{"d_model": 512, "d_shared_expert": 256, "moe_layers": [1, 2, 3, 4, 5, 6, 7, 8, 9, 10, 11], "balance_loss": 0.000194, "router_z_loss": 0.001, "norm_eps": 1e-05, "parallel_block": false, "init_std_o": 0.0, "init_std_up": 0.0158, "beta1": 0.95, "final_lr_fraction": 0.0, "doc_mask": true}
Below are experts of layer 4 (counted from 0) of a mixture-of-experts language model. Rows are named router (the router's row for the expert), gate (a neuron's input weights, with its number), up (a neuron's input weights, with its number) and show model dimensions 256-383. Each number is 128 + 24 x the weight over its row's rms, rounded and kept within 0 to 255. Numbers have three digits each.
After each expert's rows: a language model's description of what the expert responds to; "mostly gets" lists some tokens that are sent to it at least half of the time. This comes from a sample of Wikipedia text that the model never trained on.

# expert 26
router:141095139111133128130113119116141164089077170155137078126116135121119125132153134136116132099157144131119150134134114141128097133106128176113155113149162131108131159134137071125173113127107116139134114130170087160140129118126120098186089098114110134156132103113134126120117092119131132127093140112117152103141178123118174099138117135089131148157120098098150092156121113143143086143129
gate0:141100142135127127102119122155132110126132131124105125129137133163104141134119147116136139181134151123120128116160112113145123102158116095109132127154125171120114119119099137126102165125140120109138127147108092132191113146151131131095118139163112118101139129170130111155081128148131147116154144119151139081108089123129060158127120165136137140115159114094135093121132120147157100096105
up0:101111158149167098106093120137168105106136144144111145152145120194092125123137162102081122126124117126087154097152100141110129089149182099112102093090140121104128126103160122175139133117139135124122122131141127134121108117149101075117127139143141153089108149133131101135094126111127075142133169133131094131136119159132150179128127096167107121139151117107131085096143151155143125054142
gate1:157114166092108128069150138117106149131154139121116143118130140108115123150161176119132162140100125128102121139134137169102134081158124123113145134112142146157099131135104135121122128111119151125097087139061121149158122158165165135132121107093106111149107150099148121080132141102109134123135117202139105145104106136143107108138116159152172141151123095141139097137098089116162060096126
up1:143137141111139134087141140091153125158154163113138092111121137116119136091140147096144170115111139133120137157169171182111100093149117113105134162135133160109132115109165148131085122086120121135127119135083150104147148147130138101067107123122124075163121125133157138100113130101100142180160130145122130162130126104149096128149104145147163146144128086131140121151138113106128133114156
gate2:142099115096189120146119136154138123084106110125141133122121112163088170085100170133173108117133119087135123160092109117147123164074122131105119095135104119145137164131146085139139148118114114138118129144113131150118126123142120158153107156132130173123123117145131158148070180126115145124176146100135186115140158086139109110159101108153108125163110083093140119141134111146098105183110
up2:128131160115066115117095122132125113167096089130169060156156118123118142103142106132169108076137096140132125119126132174142138119172120125107121161099146100112091126090136085132120126169146140115130089111154134136106158082119124163119133124133081106117146129137135167095136108118126130121097100163123130162097097131107113110111158151157073136088129134162091097150154110100083132067139
It responds to: Line breaks and colons. Line breaks, colons, semicolons and heading equals signs ending labels, headings and list items, such as Family:, Website:, ==Storks==.
mostly gets: ":", ");", "):", " [", "\n", "    "

# expert 30
router:154083067124098154115147137125180146111109137114105080105103156126128147076142116107129104129143149113144114135141121111090152133094096157155172137166152165136090146155095124107115088133153119105180090142140124147167095191122140128132150124139101139179077118113163196137151124120155110096114131116145146151167134156135152135162164094131130155181139131104135101134147087155108147174121
gate0:151139124113114129110108119080110133137126114121112079087098112093121151101100124121095103143128104105132173122148104111121135160105116156118109089131131143144130146150114142123140140113116147124127132161156139124120108155119129144156145148138170160148101132100096152095150117132093131104178128143094147114117166127141113097111153136116122111142126145121154130121145102122116088107108
up0:105132112129118160128165142205163117126114095131101200167157133132130085151145170141119115126131130156141098136151128144115086076126137117130161143116119104135166117134124096134128135155155105102142116114142146139131108073097134075090106085134096136137147128160132128143105128133143136152109136147122119154121094150142146170172102153156135094128129128138109088127151177134149132130138
gate1:101145080167110107124125127126180109099144125122124122121128122112129115098137133141138103132157137112113139154134156144109131149096092114138141109119155123144124132149108140162122115107143174184109089137085167096118119139127144136092146174116087079143121107128090158143113148133099097117135123120141106144123137133118105108128136123146139119166117139133145102094113102107103169170126
up1:114137116148133090128147101120093142118101174143141124103070113142110105128135134141125110178145141133066127090170136122129139110157142117110120135164094156149168149111178143120164164130150120109122153109138123111134129137104074124147066149124168148109083151127106137138147119133141123136161162123139084088161118097135134128081143163099130100165144135157144146169142103131116121160174
gate2:128144115134122114093161122147167119139111129157130087059139133143119141105139144145124157108114159132125126102142149163109154163137127057144146126112193119116121133075108156134132158135111096124165148156146105117141084169152133144118129119126146117140165155135119160095104129120144113169155131113125111105156136090151093093139143130136157157100112136109127080117159135111104097099102
up2:160118101105143125098137130176145102118110161115130113068099145134117107123118133122100163092115169132138123115131170182122168113140139098155154123106139112098128114090096149158143181152152158140157142119122148111120104163145133114139153144139143135124129131100135154088125123149129128157155119128119122135122154071132135128123153127139153127122096121112152111082145149121104102100118
It responds to: Digits in tables. Small numbers and digit pieces in scores, tables and statistics, such as 3 - 1, 28 / 347, Total: 1,003, and table bars.
mostly gets: " 3", " 2", " 1", " 4", " 5", " 0"

# expert 35
router:157092115121064167070118103114114141145078118130145114122105160145116141123139138117104132102116106139127143116163096092075100135126123133109132185133125123118141097150144123133137110131130145137136142122134176126209094157076131112118143101143106126147126096104181132108114117109117135117125100099184129096180157174081141121153134134131092152132143109124146110149139142166127082134160
gate0:127112092073115096151096113155104136159083094135161141096147161139147112113167169139100134116090114178102118103153138113096077105132133133156108149138112117134096100092121104164145129149131144148166145094126154127156103146096088148117103099142127103161141136128187126120115132105116116153125104130165067130130170134119149131080118150175127172113142093116113187120121112127134121128136
up0:146108148161152138113128108133144115154156148123092127146126130121086122135158114143140107105144163082181113101140145153166173167119135118111156152125144138117184147170162179076111110162146115138123078182127084125129134116110109155140167113127095165088120122114073120116160104150134141089124121109108173104123100092135121141162133094108124117101106139127156088152145146128088122121091
gate1:155119104092127090144150104149122164125128133144157096087118105102095175100140142127137063139105120136154098147110148112108108148110136147145091177076125139136158134089149090147156187197120131148105121137114106121127154134134150171113101153104152114136173099120145122152135117090129110132158140164131115112136124110132122124149138104126126151157097139076072154154131097123135152147158
up1:136122159097117094169115165126123126140102159123116096136144093105137151145089124140111080149121085088123137159115121102167116102137136104148121127128140157102123113117140153141126165091112121125140136109170108123121150090134121104147145095077148113153162104132142132075132123112110174114102156141034133148117136099168106130121128106115188116168168104117143164137143103131124108161189
gate2:123103066136118101109104142177123137118129125111116109167122117131162148117096138105146180116121145141133121111123127146102133123127195132163151117140131104112093137168096125126096127154130109152113156152143131087127133121101113143158102068119122119129123101121138121138109120143100092127121111135161085141113133097141111107110134092176083117133123121130098093156137110160141099107125
up2:133102094105105057131128125128102154134149107084120129175193089139093143129119134103161152116196177158153100119109152111124169113096149143145169140127127116131133164145126180154120154165143134193099093139144090112176147122129109134146130094116121134123105114080127162156141169197123105159103074141145076171115140146118164127116121119189136059123110130128131127099144126146143099076101
It responds to: Nationality and place names. Proper adjectives and names for countries, places and people, like American, British, Indian, States, Poland, Colorado, William, Charles.
mostly gets: " American", " States", " English", " British", " James", " Charles"

# expert 0
router:185115112106121135131121133123155145102130141111118104106116150158078122148137129119168088117136119168098134137104072146126098125103120137121171152159144124108176168160122144133132089156118122146120113128147112158155105119103130125166112105087110138138123115096191168103172099100133129125094124093128130148128175147113147134138123123131134138146154139091173142123146127159146120124107
gate0:152105103148122128096155109110114153148129123064213110105172142121110147081135162124127103109097103139146124151117122132136109085122136111127115132171126107091124120166128146184086108118117059096123120152127151137134118125100151106109135097164158131098135115127116147128154097155127112162125106129131113119110107149095116114122112119142125143126137077102162152130150139117116096101115
up0:143116115162079072091153118111144126104131125085149115079160118108121151101140130094122107107170124153114110144106148125121136114194108142118138109133135112136122145159165154182081161151144115145119111137086108150160115139140120144099096149119116135097130142134113148126110165117144168159133138130127131142144152159077085134121114151144153140132148144119178137128110130107135145083137
gate1:111143137096165123105168138124138162068136121127122116114114149161119160135148125114110166127125138137096141090123169122122163119118106151092152141107100111129106141136176134132134100108107118119137141169123105117143079101156162104107121134088121124092149142098129112120156140136110149172110161094123113129138138131141157101153141064147133147148113132121133083129100119111110123122141
up1:132095171161121126169115152163094161171143144166113104142162135116133100134104130093119134103125115135138114139114126132139120087158161098145119115123162118102135106123071120101124136108099156143121116082153149158114118121122086132111087108134141126160100156140146151129122137169128129119172089140109129146081124111170117116119108193132113127071136135159096117136199123156130164142096
gate2:143149133103127128138142113120084112123115143131163141114119162107122168139087126132125141151117113133114106076113124109160122162102154109111119151093126139144155122133140117171123176109094095114140099142123122122099112122140173109140088150138140146094121138136150131127128167151180139117103105117134113150143134122160111166119125133135136142094111109157137162157145117109176110177097
up2:081105105128138109097094127126167132107106137115173151123132162166128144141128159138136127131106129144147093126120158124094146147123129153127089118145087117095155142154087119175129126100084102096125145128100144125120112150147152086093133155146149088120134122133106122151100169161101158129164157123159120068128116148115146138109146116131166151126084139114107110129129131124145093138137
It responds to: Prepositions after motion verbs. Prepositions like to, in, at, into, during after verbs or at sentence start, e.g. moved to, competed at, In 1972.
mostly gets: " in", " at", " In", "In", " to", " during"

# expert 16
router:181098088097086138124138105113136139074113165188123141132124163136120122187131160132117121088140084132087092135145117122118090112114176149131152147157143141130132138155141086096117099117068131088143145175098121121132075138095133090165090103119101122158072099099126136158166133096155138105130152109142149120178159124122139137189148118126137166196119101133143151118131109162078128145132
gate0:120127186100115095128152116137131111096127161137123144133140072112103093126137086122159171098149115149095098157101130135149118142119158172142155162083163157118113105177113081208122110089117133101121148132122126134097142136150127161147094156116106136138076169115089144140141096133126097094086099110098097151116159105186084134103133116161139144132182137132134113116145171092154162110106
up0:118093167135136096156148190125122144142144180082124087111123098165101107128133136103148186106137130117096105113130171142078131098126160124106126105171147118121113135157126121155115116116121148141097119180098098140136092139159127112128171090100105133150134132086078115124118123176125114125121130104116130130144136083124096130132133141134161131152124108089118125159134116112131146117110
gate1:145150128113141152123134095134124122144100118148134123142123164135129113136143138155135131123141129119121103098152138102103109131116125106148139115095128112129125122125146098157134139127119127113089147180139103120161151179110110155106062120145129108152090128116118071162142118175121115148138134119123142043095137149147139124152121155094120139135092174102160133117118141173110090123117
up1:104141119125129144141097096124111129096154140114061153128137132167144109150125157127116111111104123098155135111121113104118148148097134091182139132134133121127095101099121156139102138130090093134118128115163173124114153135117138146106105177160094120132137108147079108138150132120137140137115125109093187113080161121171131121140168148147118122124084182076134098129093160124099154111133
gate2:149128111135126157138148164150137117139181114155125152111112163105096098103095153156130108165137135162166134121155120130122135159111142184089165124144128145111097129149135088100163106114122127119104135152170119142167130134106143161132140118120149142085095120150123125103129103125131098125147153134147092151129094157118099073150145107117128173125074151160113134105147130151126105139081
up2:119136113156102165165091140164118142165156098120116149135126141103131082110080162166112153150140123124133172119165084137118107169112132167105182152124126143142131153135132090105086107123112155129115131168139115150124135127103094128130167109122137141116116139143139151063130125113124145139152151111164127130134092145121147073141140096100124141117075150142118153158166114174113123137070
It responds to: Numbers and quantity words. Number words and numerals such as two, three, eight, 22, several, some, often in seasons, ages, chart positions and tables.
mostly gets: " two", " three", " 24", " 19", " some", " several"

# expert 34
router:148114115105110192130114134096158118120146141137104106116086142121117130113137165096171086099177141128132120136089092120121127157123146130085135133131197125107121139151114128137151109111073129107140148123153146139155111153102091128160115126086103115177099118119158135126144127100117062129103106115138154107159156151113112105131167133117135144132124146118162100201151134150148077128112
gate0:130112104151127122113158142150104123143153140103109125100113127120123145160127191136116082131157126140137136171133121111153115154133133114114136092151158170114134159166145151089075070118151112127100177128094106134107109105078141137152141096156140160130080126105132132110134132134116116150163104110144103104139154115130154131102095120109086133106115139153135138188138164107140080117122
up0:125124148129102123129093119077124145087137106148163126159123103125134130123117127145153129146131129155118125122115132126147101149105104146156086123130117094111159113118108119133163153160084143148125095119143128115125158136136121112123140131139121153125137119094114122160139135101137111113098119144115117151125070152113110127141119160162176126141169117136098113118135149169094160154132
gate1:140151175116060118116164132136100149080139107120140138147119110144112121127135143109148106144136145148104130140160129132102123123119149147135107131097155140131113115085129135118140061140117127118179132114088098152139140105111131090159085122126091138075123107156154161166153136121131104129128135155158147143142161133122102142090129111110113096130092121132114144129163104141146114092130
up1:128118126150111098162125162094120107115126130148171186164121111105130101120117143161108088119131125156100141126070129157134180128115141145135120143106145097176166100151127175158153097131120101141129138122136150140085136113129140122127134158136161131122129119083149126136128143150151142130117145123104104113118078147172102119140160118114157051130132119129080129151111101153147127106104
gate2:120121143109099126040112163146159110149145082194144147140119111127121129117138118086139157125117127097131156105114093070136143098177149102098114147127098108123107123101172108134123124126092117085142094117145163115160125150094091104184153099132127144146143121112194124140148163145142108134119093084094146146102110142121116141113142076156130139093100124145074128155119132141135165096132
up2:144109161085092120080124153133148153139114085123123145151119119121125129121129089150120129120112122075122125111126107096147126088166125096100092122129091091054093139118165102122122113154113102086153136132136152101147111137128131135194145115138136140145117127142178112135170167164163120151083094119114124154091085150144088133120143139121123148095133136122063102094117168122079148097134
It responds to: Articles and in. Articles and locative prepositions in running prose, such as the, a, an, in, at, The, often after of, in or as.
mostly gets: " a", " the", " The", "The", " in", " an"

# expert 37
router:125137106113073132077107118066135108118122154153096105137108145155086138146163133100179100088106120119115103159096112104113137136148143133107139131190133159088147148149165156101162086132090121114125100120157113108150091112102107159162130073081121156151102085119151125171099122122132095080108152100158135136148127157130133111122083123129122123154150112099122106145169081162094134130150
gate0:105127146114156102179119155096129091170097100108124137117126118146111136147132157115127142137128131109089104146131152083151128130136127156130143105151139129059133120138125108132128137130086114114144130162173132125118109104102121119174115119099149176133116104110117154186152130125183097157118157126165123139109094098150094100131123139120132073149153104100096065149120133151145188115150
up0:118129134112145159156153132137144124095118112143097113149165139112182121151122154152086089123183114145163132127138144117120135114157106122097117130127148146141129113105150138169129112137098137110138057133132119141145157133166135149129142164205080132134105172101146147108156150144116133101128120154122167131183125170104169146086120120118167163146099115158145133115124144137173102090119
gate1:155148131123147125133109125119148160139140102123117117125142156170139121138120131163135150092134156135114132113148148102109116131108126115160103138167099150165132161135173150129173132125142171099124168116166135115102134140124098096131107123142092088140104118111171104099161151129118138110137196118147149123151154080097142098119131123116115141132097122094165167130141130150122153141119
up1:128097172138128090128156126116129147104138137118163148138095139160143114100136129138163126149127147124173146079106164121100160132087097117142129097124089143114120131112120194151144108130125148132109166102086116113100141146124166142103123132135122107140158117103185135157113159139122118102110143132089121162063140142127148136128151150137116119104119081131154163079111135154115123123131
gate2:112091121146134130145120127078126097072112117100112119086139085161116126111108146109124141131152154135081130107088127090150141139100169128126153139151109165124169086119139160141110119136101155152163153139132095121094138126143105113117153101100129118116086110117155094143127159073101153104133175107180134109090128137116128126104099163063141156177168127088133145119138118171156168126137
up2:155127152113108136125141118139122128149119120138125106122100186111135170175126107151129153132107138137140135125168104150123095118124074111133088121131120094152113109151092109150142128155123137101100119107149119162153091157135141131155141136173122161145172109114086142087121083145149135130103082164157102137139106146120107121154107113178110090105113137127139106163159157094089106143178
It responds to: Name and place endings. Surname endings and US place names, such as Lars-son, Petters-son, Mit-terra-nd, plus York, Carolina, Florida, -ville, -berg.
mostly gets: " York", "ville", " Royal", " Carolina", "ley", " Florida"

# expert 31
router:139099096105120149132112116106139113128122109137118137122131145163102161103167160115086085113136116145133103120187124104078115133124133125134151170127133122126119132126119152097125089120104153115156155174101137168162113145074117091130090121085096092122086116124174131140108102109141103153116131086188169121162150127105156137141173130102074147122106101112133120149141112162127111165131
gate0:130137109152134117150110154109142127123096112117081128157109121146109147136125137109120069126153104158127064123099136111089158099145107150159155115117126123101153192138131112112150133062116140083115102153110135161139130122071153121121145148096081128138126115090119121157084150145164114135151143125156179126123148126133116157128111142104140098135154138137130128155160120124128138202150
up0:145099139110125092119149099142148128136181142157185128102116125144144111121108119151132176125092139108132154118120102143152095151123120097090093132123137122144109103176134143192128137173151131194140155116140112112136123167154110158143133118159162131135127133158119129100149123122106147105117140099102048114137134128126151133117142122141168161139119119112127135108102138129145127096136
gate1:144180124097158180147135157151112114139124124117124163144157146161145107136150118139114164129091112161114164117126100094137103092156092101125125118131128096059131099101104120128136118148146125125139160122127153109113131087136133122110119137102092125175093144123148118151107073147138088158099119146133110136097117131120140127115129140158107154117136083141103101111119125149147131135127
up1:108167154149156143113172102125145122127142145110149108154170123147138115083160103102151118101140104093134123129157151110130115120126149140130153125115148111109154138102168104180160078085112124080155091108158110133083120126183163126143101151144123108105120147090132150166112167144138122089135118110103100125085143101132111116102156142130156116153127172111055115109118106148113159119087
gate2:082091127106119119090089119151160103149119132113117156151145127140064155107152156129134129113102149125135092152110121152133119154118157119106139159096165112132123082127097143133093118158150140100110090155172123116080113075141093113125134134117145099130080149115104174120141113138125138162128103170150129141136101138139125135118089120149081174120142099145132097141109162101107184086121
up2:124145115120057119171103081161096114082126132156146126110159142146136106121097084093143133170113121128148146128124096144100114076136148107124119089157131108121143136121148124141151125136156116120151159111126148135152148106148143114108152126155130150112163076131125130112151147118126162127133135109157082096155125133145142124178106148111131130119073145117119154102096079136175091127177
It responds to: Copulas and head nouns. Forms of be like is, was, are, were, and general nouns after the, like area, species, system, game, group, study.
mostly gets: " are", " be", " is", " were", " species", " building"

# expert 13
router:147135143113089123111137126102154147133118185160116131132118111152128141135151122117160133132133158146107106095083086146113123109101132114140190120136169150118101135160140114115189126090124126108183111143129129164116120137112089133149112116106137106130110095139134127163145115142127102097112101102126120099134140111135140116123156074109125111118094179136166106159129081127119114160120
gate0:155098155117153067113137171110147162088143126132105133096110109151067203107133105142158129157107107097149163124139121111158152074168114104119162111158106106125082131144121103105117117144095105106145147130091124124152194104133124118103163120108142089099094098105132138118130123136122116138149154143120127125125121096111139134134148141144154109084116097146132122124171072155139153160167
up0:104150153121088125096140115149143125145132115131137122125112137110137123119070119097118121146161121130135142131145090119167122058103096134114137131136139106076120190149147148145166098122159154129123164083133138118108143121091124116151142118108113173128152174101152132143135136149111108101090126109151112081140130114162135162109105083125130094137102149167174155097114092095124105185126
gate1:147159140109089137140120183135162160163172136163145147103134167137148141147144127148121094068160183139147126154121127137127149159119135095124180124129133121158121146136100176103124135129106119107126097098134100132074063152132116152145107122189102144123163129150098133118093154173157093163156099124119168097139108125118165133149108102153131168109103123137081116155120132120114156139065
up1:131096134161178111095145101131145121119083112107151117133136138099096144053123101116101141135125103116147154131126088169121126090144161140087123141089105117131107077128130131148139105124113103083089111119105139103140126127111139113118121080107169173119110108115122126089096152110121177096123157134148130140100182150158116152104136154107145069132164122097151107093141115094211117113090
gate2:136127129149138117127138145103106144155144131135182148122107078093116153137122107149095087138136163129099099113144154117130123113138105153151142146157157137135117127127123152118136083135116083096128090141132163099107142123145141095124129138107119145135127078152119109139152140135107079113146161124133098122101132125127132110127141122124150141185200143108095125158169107145135136133090
up2:133114121134142101112166167119120146150121145106131138150110153108136086126135167170109092179113127113162082153114096144102113093131134174098129110119156126161147112131099131145142152121141155162070125152130098142108094157140109127118161120137144099145094116110102134104095128157137152138141105147109129163152130142139109149161118138139139136115082130140097119117141061115113118139115
It responds to: Pronouns and word fragments. Personal pronouns and people words such as she, her, they, wife, plus short mid-word letter pieces like she-a-th, as-y-mptotes.
mostly gets: " she", " her", " they", " wife", " women", " They"

# expert 39
router:149090120077093136131131113124137139111106174138135151123094151178131126135139140126130125134140125193118126135114100128102117141083127124110095136116144121095110110143148122128144126128112147133147116095104164123137117145113115087152122114083140101152141119146135135117158137103149115117042111087139101161126194145123148108166136122115126157111135102127130133133153126133153115143141
gate0:072127141083138077131151162142159157133098116187127137093130184096115152119124120070144138155107099120145119165118132115102132128100163145126132112079135135087119101123134119124075116133131150109158177100121152160107122120110129141171116114103137116112078145149160114131123109167150170098134162142111094108139170137166087168118133152156124123121146156131165107160143115122121094116158
up0:120140118110107113098134125120122100127114152124138128129075101165131154109118144106102136150148078164124104150150129123124094144135112103103121178112146121224138123145101107169146108117138113082107129160107139139128144131130126128131142092110111111114134112127166149152128143168166108148140150135104135124134130141152091130135156124084123125122150128119077180105060082173138094110128
gate1:106109090080114134154146087138142170152128148147107148127151153157110122146139147162151111150117094141103093110121098124160140158084085169122123130162124102192104138114137116138134130155106151129110135152130102123132154096100128127102112090123148172174122162118109168120107119125132138142087143137146142134102161114139142096143114163120117126177095131138134141157098179110116136130136
up1:150133152170091130140146144096159090131153129125126121120108124110162129109115130127085127108147149082129117122115180128090113129175147107119140099134164148079112139130136121102088120095126090130157130112140129124153101145134177127162140140150134118088153110150149138133129126151122113132192109133152128140153123122116099136114127106148140142087181140134130143132160105142152132143156
gate2:110097112119135089087134138117098111113136176128122126094133147143150133133159102119149124142117145151144121129150119096126130135117149182135094156115103146125177096135121114126117154148135154129129151126128116068132115107128110145120118111116099084113120104133108104130105133120131130145140177102153142081117150165099144148120162103082124118084123065112131129112130129110100116119119
up2:101101118124090108136113193136133133131132165154156142085105147115167093130148104171110159139106132159147128146142125100077094112116110165149108137098134160103135117122155138107152152153166137139116155128136136106122110145147094120122124107136160077108112102152147138114138092153153123121175201100103126123135176181073116124120201077075096127114124150145140145115163165140118145123121
It responds to: Foreign name fragments. Capital initials and inner pieces of uncommon or non-English proper names, like P, C, San, Don, Ar-bro-ath, Pra-g-athi, Lo-dhi.
mostly gets: " P", " C", " T", " O", " San", " F"

# expert 3
router:140123107149098139110133100128118141104118191148074086106139120131103143117127164101145119103144138151103116090112146134120091153122147136106169114194181122067130148125143118071128127127124119149156103172164088143141157122096066100120142090087102077135116109124116139139150112111180118089121092110162118108131121145123114122120132070121100146128079170101144142152077125153057098141108
gate0:125159144102163054120136116128113140074147109088142136087139115162156123140150106102106108146101113138142155104130146133147107147100129084161110154094123163097120162117131111100149118154112162084157159112151131127145163144085085114149131129128112113109139151101182118138100112106047108137131161141124129126112120114105151157158144096135145111132083133132157133111117148137097101121139
up0:133124105160126224163147164153168131162107132159153108161118152083116146124128138152143144098143120118091099155137104126115148104203124142097135092166114089163134135143110148148148127136131085142111087140091103104104118103140184120110119121106169149134102141153110157098166129154187136110123118118117155121141168168123120110093108132137174140126197136113094105145157125128171146135120
gate1:132144119149111137163123150131098139135079143118134122156155107127096149141115152151133115161131147150144129132164145138120152141100124145140134095132146138087162111137082068153166164187123130140114112139147099068126148118142165112152107096128162116122100136120123148096124125143105129141167107146137133137133189128130142113134149127159142107131142111083140156123140086134097076112147
up1:183103111139149122087135114109155119097163117143145133111132132147173120097143081097120137122093151130136140151115149144118141114144116099103123146159120132127108141120158158123090130090148124112132163123122149186162078141106096137134129155147111121129182089137130109138139117131127149098112111107108132103129082124133119122120116163085108144148080105152095129115103148131131141136123
gate2:127112090098103121129121140145130180143110154117135152135151138113124188115138129074149119098165137148102117125160138107134137121126128117090110135180141099106164096115174152112138127159120121114121126099124125146176134159160131138113140099117145104128112126145167130126139131157104174127128127165130154109100153133156164127145141141125116137131139129113156157134130125129137084125089
up2:144140158155117128080136162133100085139124136103085122094135105128149114134105113102133129116121126108096132143120131073100126123113153130128141111177107111124144169115153130144115106141145075123152163130165146088168140127160095109137152150160132165115150118137160164141143158095112094126110099099107165131141099102158135155158090114126121107160127140145114162167150104149144178102107
It responds to: Name-final word pieces. Closing pieces of multi-token names and words, mostly a final s, like Rencontre-s, Pospi-s-il, Foot-hill-s, Gator-s, Vå-ler-enga.
mostly gets: "ers", "us", "son", "wood", "s", "ard"

# expert 4
router:134119127111092114115120097113127120132121186136114093110122127146113160129146137098123126108123150115113131093134104145097137129120151087093141144152172163096106162139150099091112121155081133107188141094148078123161101157090140116142086118141100121152113119132155174139176123131120086110096113099134155089132156145116118109146137119127150157130131126090147072176117078117125138134110
gate0:176094143121153107113110142142146117134077108146127095141101144138097138114134140128085121104118107142146097150120162120115157158121157131110135121102128119132154154098110120125131147171108139132087151147138155132185121121125139065105153150116148139114156109155122153115154138126179111129084151137136114136135113140150136124155143092161096158154104139089171091117151115108153112118084
up0:158114122110165120098142148105182110152065102152132117145126126166157092108104120129090137093122165162163096143090225116138182137083098154132129103118166150100163087136133133148100153128115125150124144163109159146121142159119145149116154164147122138119154105135148106125161172112132131126080118116123085133102136121136153150155142111167128141125120118096158094134100100101119122151077
gate1:075131085097118103131134095130149154123127144114143150085148139152069097138119108141131096144116126102163142130116108157148071108154123097161120154138152115145134158122082133141091154116085149161143092140095130128117157126120147079121111122134123124138176136109127124106120139145130141098121142134124186140183112119123087095122108157115110134124095114154148123123132146090151136135117
up1:130096110161184207132141136140121134123105169121111163144168133122115155145117120108133128097134160133136139127103107120160093147147144164149114118132096132123147127172146175140099151141143069157128140155162112122108108181143148117108120131090160137146106114122141123175123147105112132130123151133107082100126157100117117165120141151136115134124134133109119153141144152145125094094115
gate2:162136135151142179077117121186087152139109104128152113128121069088097145145093094107124114115101129138130169107141101132124135106134112117125133131156109145129110106119153142128108105126143110089131140084127111131098095117115104129111113122162174125164101169134167138112176143111141141132112121108154064119113157172103141176145137179158130086121106115122133140131095129130121134135098
up2:096144102126107087176145131091160098120103172151175115076126169149110145129140155117107141133140121114120143157105152117124111127123147155121137156121149145144146112111160125155119178140109127168129103171126120101134150127103177085150113123101102126082131119132126144129100123156108102118136121123129166162130101129147124085094090128105129153141139128160137107143122162127146105138138
It responds to: Determiners, possessive s, on. The, his, its, their, possessive 's, and prepositions on and for, e.g. Men's, report on, On 19 July.
mostly gets: " on", " at", " for", " the", " his", " The"

# expert 9
router:125137125101095156105072156106135133103079155163145094122126161115097144154125134075153137124116102141122130122147096130097127150118141139102107140147129132140162143135152072128132139099113147087156081130148140100133118154117095108128102075151096117126111116107130163143179132104159134091126094139146124086126122124142153096141158054129079123151122114114160090162118132116088096133146
gate0:190075139130120100105110137120104141132132136122135151102121138128146110145104096130138133145149091150111142141186145148143159159135162087147135086159125107177193111131131089139071151150113147168087099118116122129131129149130125164098110152113111140067110132109114126096165083101119142153111102111167106151141112136097140129105107132131122144139182145136105083137131165165138123108107
up0:153144126112142104149145122165118179126110106088103166152144130109091121139180071126158170104154152118172127113158109117093116119094150115124119130123169120139090156123136132120180136155137120142153110090099140084164140093123164126135099160157111110145141098164153111145123169114153129088173113156114105166140192098145104125163139169095113115144125129169122118160119140148102118166135
gate1:153147104139126120121101129164105153161134122117119107099153155146111183135142118105111133142146140118166136148172147151110102134116141117090093125130155057122110158083156147127185123150121171116156164120091100132128135117149134143094147114155084100168131144128109117129122105114121123163120141151163177137108134111139085142143149096155127160115141135161129160134082143090151109159110
up1:131114104146105150102130108140117108156113162145107134122131152106164136134121147108086139177172143118149152172142128127076131128139122124115077117146160047084151141093141132108150121144133135094145142117099138149131125121172139130113114138177126106158143100141116128089120102102153143140140131152175169130108117120144111147130139120134146148105148116154120153126107137096137105152101
gate2:181108112138136066119110147176120100089131149136129127167112077152156131103092122150101176122077142158163124107110061122145125121135145144171153097131148126151113072181143127157112135164104160107140117171151176140122109091118143079156159112115102151135099093112089131135124096155158095110117102113124128149092125094139168129112136106136162150143122148137133113135161093144149152106119
up2:096094105110149120128122108187187182131140156093121085119114104078131170146150164129136062163113127153175112083108151133141168118134138129115142136154142093149145179099095152141129124102134098125113123109113096165151136155156126129170136115110112137169180138161117144140131113155141078127138147099123082146123103147103109123093133155126142103097134131186142119111092086084145110152147
It responds to: Foreign name endings. Word-final pieces of foreign or place names, such as Taiwan-ese, Ioan, Nahayan, Peugeot, and words like River, -ville, -wood.
mostly gets: " River", "wood", "ley", "ville", " Western", " Roman"

# expert 32
router:151099112096110150106098111108148107113089183136120138104107159148139137123156130101160092111150111125101125116119123108128121121118141130105123177146194145136126157134150102123136104113088126076151066158115150159169120117074114108110130128092100119137121120113138123165187128123126109095138106099135145121145150121104142048130138130118098132141120131134118105160114068147115093147149
gate0:146121155116151082098122103098158125100126168127143109130124126120110153098132111125103086103115129128139147115112129119137105114136127136168145176125112073152116160141168094107118144157147143128134137189097140175102135150135143164121165100098175109119131142143165116144109110085142131136168127099105132110120158152085137129111154133120121111136140138170130158150108129100113085138139
up0:129122111133118173164164145112107126146124107166098159145118125151134141175113145124162160157168134169107121109117154143106152143128128117078129082124127143096133127115114169123109108104112094122126106110143140079154092124124118092173093160149090182147124135116106143117107124181106108124119108139129119159143123133182106136120082076144119126125095123092123125118130094145154146114151
gate1:137150134095149143082108113154162118135153080122142139124166149124129100135101076146127114163121101122120124124137079131126131136081109149118133128125139128137144122130127091171092146106121129129126144138109109137125114123079130115124089129113124175124106137141114131151146124101173174143149133116106097141151142100110161146125060164143086134087144091148148147128096147108126165108138
up1:108118168134099109111142175100112137131107133123083125135136139129079140145150160074107111142107160137133171139121141081116143129152135144102166147144115106159109156160136157178148116145128107121143153108119141101104126169131103165124150112155125162126094116146142093137133116120135102133115146168146116154110087151128086120089144128088162104153145129113127103103167100141154114136082
gate2:132149155132146163143127144107110123084115145135111080124107174121125162128134125117116083138131124149187178123120130121112134124140105093126138169148123135150120164117103150125138152142118109087120151138125089121168102144161154163157129143131144121149110137114135147138187119172120124111170157142100127118105104105099094139099147150139138135109159115149119134101132116174132107167108
up2:120147131131146150104134146080116130137125167105119105088157139125116160141106143138103133127139148162190167100104131146093148114092091094149120125164124133122121179160133139094144165113123119100120163097093118100162095150137186160151129142161116132132130138117150134098142138145121096141139170096137158143138114131095095148116198151115130124125139150106108148116135112158139128188130
It responds to: Sentence-ending periods. Sentence-final periods and the following line breaks, plus clause connectors like but, while, however, because closing or joining sentences.
mostly gets: ").", ".", "\".", ".\"", " but", " while"